config.toml
hidden_size = 256
balance_loss = 0.008
positions = "learned"
weight_decay = 0.43
decay_shape = "cos"
Below are experts of layer 2 (counted from 0) of a mixture-of-experts language model. Rows are named down (a neuron's output weights, with its number) and show model dimensions 0-255. Each number is 128 + 32 x the weight over its row's rms, rounded and kept within 0 to 255. Numbers have three digits each.
Before each expert's rows: "comes before" lists some tokens at least twice as common just after its tokens as in all text. This comes from a sample of Wikipedia text that the model never trained on. Tokens count by the router's weight.

# expert 23
comes before: " |", "\n", " (", " and", ".", " of"
down2:165083115146141101114106127147195136066088148114118174108135159109178105143181173134081200055183134142131146184112110096134090115115064166109134134164156140124109111104134172124120121124139123113097125195136167188121077133118129128156133173129140163107097086126179058120110083116096143140075071073150134122152183110096161109122172189077147139130150111106109107079112101157150148142014106160153142109189060121112136040140113130127128145161162167150117084147184172164136146093126111078130106125124161138112094168091073140127189144133121115191124098161089159214087146139149085162109132197111117165111119118113126111076153127126134125119149136179145079106124097115106092221148080112129151110136154135110139108080133144124060099113141131102131140115173126171166116132122115
down3:097133040123108101114103154092162124141141129144100164132085181114162091129158061130165127111141101108122128103107118159147093168174148094189131170129139154116201100118134121138127091121074143160125144135089113175074129111142087132164138139152140141139073097123138126157137148122088138149087092100145045112123103094183146152063086109157100053110093142134198098135171155113153139162125084082126143096147115097158179105104077100153104186089180168134117213089067168138114115062080126118120051136075116160116180119187104162091151146090130133155110124123107149127135168122101116149108137170106174168140127091179134160089081179111063148086160131156178125124117154136122127166146126169103093164098146149135120119173132128140071212064179132154181104116164088134109120098146120

# expert 12
comes before: "ed", "ing", "er", "ion", "ers", "es"
down1:167101079064034157106173144099096122134163106146106123176142119074126062136115107178101148110146140140049148124167138135103114159038129100159139119157120155082071116131133137163101104149160142166148070114116091096160107151150138115145058152161137142080110152111091145173140100134179157114188077142099105171113122107169155182117133081192117150096137150135123110198126141119118172145145133081192166187098125159150096139172127112147095143144163118154181050160188121085109098117144136155153133139160052113182153110135179113069153096103098107152138057106133121098169099176129153144133105103072147121129116160144140143071098143070132108186086130148098161078158160124126124159189157177127115157126136127122116147109119129098093049172145123122126130108149146106070129088111133
down2:091082154142123092138146120097105121146139113146149110154114069103189127131098148126050091170101130152152130151143169126105188132095157132141158110115164095101139123134120114124095102136087149110072097170134091136166099155123168090109124215094096106127152077173116208153148136140071165061149142081142165095136149072111095130085157147139096105175096101127103091155101181172118107138134099092174067058160179127103105156113171121138152089164170113088090133129166113122125147081111101139141181135093133126147164158159149181220126068139115171165136121113098142126138130129153150124192148150133159088137139118093115048137120032078173099113120135166100117165110111140195140111196114072100077167140101074148136158159122092120153113122152150137159184136107195133109081119141101

# expert 2
comes before: " of", ":", ",", " in", " to", " and"
down2:133121131104163206089096086137147115123119080107109112091101124055115150137106127148124193198136154115111152142182147074126168162120099238162128102159178123144182168127130080118137148105149128149135112148083151145112155098168191119208078159135182099167096133165121143125103085073136093130135112163073124191152087097099143109124167118089140133151117118189109125140122154125117156112122105148161158164120103152107141150144197116118191172141097101151094142091096173095124137092124118109194151109120133131097045141091122178170093083114153157105147087116142078077177118093123127112109144124118139099139120092157140150068115127178161082172161091151095180187173105130147181113105107096113172175151067138120095118104082127068065122129125110120134089095188126086087113146117138
down3:121074162152061104107178133066151155137152137127170141056161135107125097130083123116126116076116113115111128118143113169186081107184128141133126098139071093136136134112064119140130048144146136098164098157116116196120188149128146137081156188154145129071114137120074071087178132100151163045157117150131203113126112097121156141144140139129106096150131079118100131133139121147198124087109179133124107175146112114074110146107068123133074124128130118203140154101195073111098069170130082090124102084131101161113178096144165159077137084152119142077118147114091130187112099137159133109160122136163086190155164102138131099134147103090092138155096086157139094112146151142132175156154194155169149115054138129136160116202079109152118199195119138146136143150110137143075124151134135

# expert 20
comes before: " the", " a", ":", " to", " in", " ("
down1:149117129126174154097091166165145171168100127110157089113084098127117091131154081090152157113133137155080147203114118142099114140138156064185096130080068134081117110103166159123143106129119101093123111072161093147104098108069117104113156196125154135129111169196098111195174070122086124218136091109124116135129137127130174111156135070113101112142161130145136120117104145113144104104145103115060109122109147144061138127088076143131075078098070137144120184154086139163129141118115173129124097132119130144175180162114114114110143107071128147121148121155148120095200183142138103162098123101155177156198123149169114186137132177031111146100156187115119185134103156140106096116190133091148175118182189131156138152134155075077121135135091161104168121119055152088119188114132107
down2:117140137115085155081112163099136106117113126134130083080089153112155066131144083148147103145151120142104141166069117098117121067161096179180155183138028150145210116155069118120119096188125109115119112196189081139146143107162091155156174131163170127125136169128126132112183203116033108125137066082096146164153069164117120165089131119112127074179132143145132137145139168111080122166109127108114135150073125090176186142133115146150115177054096152163137124181148147143144161145156108108136144127128109130117097122142146121149129112096063091169071116140146088155137134142149140131097114146148123176165129058132101115180113091132097150106118133159143147091136056138149158178127152075178080149087154168155130082126180117072090109173132119091139152097108084103125179114194126

# expert 27
comes before: " |", ")", "–", ",", ".", "%"
down3:103145154101163121104146130101125123149108131122110140120168121117095101127168153142084101121156154134152167120183177159196153106116122126149134099071184159095138132117119125131132159111148104094188142163077181118061106124084146111037145107146139155103170130090135153073024179170148088104134122105089142073139151158128150154126100153090142146134155092089098129131110166178094140164089163142124166142173102047097164161149139092147103111142125174096127129164078104152126153124110143161168155092177133057166173134189073171084096185092163113171135117116176115160146115113095104054166131154086150111170089110118092120125049147096123136148193096182131116122176115122157168125125100097121104141122122096132127190066144086148166108177150086115145154082143086072130121100177091
down4:108131125113126141146173106099167121135123138125135114042167133189079077131128096138171112122084151123063185097162120127076090133107130118128095179103121117131114172175107145149110140085144148109179083103122150156121132151121120167168127157137156179154124163114104128088122151122146103125132153129131083077072129097110137189132106136086122106087115155111104109150145147115036050086162171120056146255145089127159075130109146110158184092118156100168115173149128098089102104092113119082100110072105146130140162153183146100115091120122096131100123163184090099155140173143103178157077159122149145183118120117161149165141212163082120152129170137127104119114106112137122116130123060211109181146149146120151144101106073112207115151122144133125144074139159133147072172145103165

# expert 8
comes before: " the", " his", " a", " century", " c", "ough"
down2:131088143163146148122136124103141121150135091118088127150146162145145158135122152106086159060147150102188141056076142056065139119132105108075124146147152137128131160099139199155080164108111184121125135060196122188125058135119163152098162159112138148184128076141129114151131174048214134154146116126158158084104092071138118158175116132118115151118144108103058068077091073143083208102184096099116103142192159150167106098123155096120120133123131122116093163123144124108127111097201130127147134104109094137129083101090152130118151101188115147063139111171220127129099174118084162137149102178168094090137130112127149126160110122189121132141174133160128084182113199113177135100095094170126121180155160106158125119118140108128101116095139123137091124114169119108154088096109152
down3:179124117148082183174207113138141058187136139154040137147166153167150116120116171154091094141135108113130099121125093101146137097066163143140169115149125138104109105138083146099131186120148132140120146127170113050108107158118141146092098124086129083135170115111147094071117119056149141149063149154117178124147163105123049092080137085092151163108084149120123108109137091128059130094103106161158151122126162123150128202167165106121161045115177122149169133191140146128118119088147087078086134162158142167111152120152160142126125136155144144156177151099120136153097096085116130110177081096122117110157177083119091160159115139157108060105149152107166151138071143133210136145100089061175147082107142166178148121133097146102116107114112126180111092163111105214104078147099128

# expert 31
comes before: " |", ".", "–", ";", "%", "7"
down3:191136126141185108076093118097134204122193106131099138122143125119157079133156099044079141070160145118083134148136163077068126115153149153135154189103145173164155107136116129127111150172181135157149081133117148082088186162170117155082077131092085115073129135129174116113118123063110122131110141128071115112118157163156092155104134155129132055141101094143171143067187126149096122135104124101161201124114118123123140116180129164108147104137093114154192172102135169119147152113185098091069119110125165129165147151124213063147170181121109147199088103139193085127110125098124136076128105149130080123139111086175168088117110087114091089143186128134097109094140128126130104137143113190098170119088202152149139109132083128143161178109102156153142091135132120073122073115151122
down4:099106139129110131163120123152142117151175127116097083142123144147166093134127133102166094123122118113155052160136143129173076108129171173092126161098142117181123145106131128180130094134168203198109152132060136109147166138239119172136138113123132105050073132167179137116147092059167106142084162103132135117139175144121201124161130091133149059125097097080181099106129165152156127116127185119146123076186128128160145217128149151100080128124120140143147105113053124108142183121126155146100125117141149143125082144102131184157107165072069083120104131078153163119107053104152075138138173125165131147171148097131109149142095106150159087139128140117108141090119068118111099109161042174120109089160083165147139122161102105144120140059128085048125161106119158084151141128134131

# expert 6
comes before: " of", ",", ".", ":", " in", " and"
down2:140165087121171164107146160098113114083080149114114129084099139074147082129099141127176115118107101115110079084073107100212128089122132144144090156095117129128154128148125137138160093122171084138123106117142114138091126152147183122137108140106139085201170125073117070155138180096118152089117091187156109204144116092100147070152153157172145119175091131181105151125165119129165110081128100147150079094129145105198154129182110088145107172135120145176098143091102189117075137172116110149143096175112063143088107153076143161115137148068108108058137127227112116131178130080131138151132178047244132193197148129110080168114101143104113140153134091134125108131119170135143135097066163114159109147125122122109127121148144083157156129108121136171124119146094155099118117178110153
down3:166110132121148100200150036116114155138038132123137111166101118167168159134105133147074101120097143127119144142153124114173163177118113151155159096152141098107110134117123138123120095084120129129131092102108152123166159136147126135086049169125073153150212108112131107164124123122133117127128173138128166158124105117157112154102077137109066184116114077134118119152117092108141121130093115060169130138117158144110057168145145100138090111151162096098094120121179099129122119130110131127127118116125180126165125096128191178148064113143172144091084207113064085174178114146195093185136145118149132139139117086138122147161066124107170138068128082108098128121093135126185191220185180112121135156168164133140106134163088079177097090123130135073067203096112146069148169104156143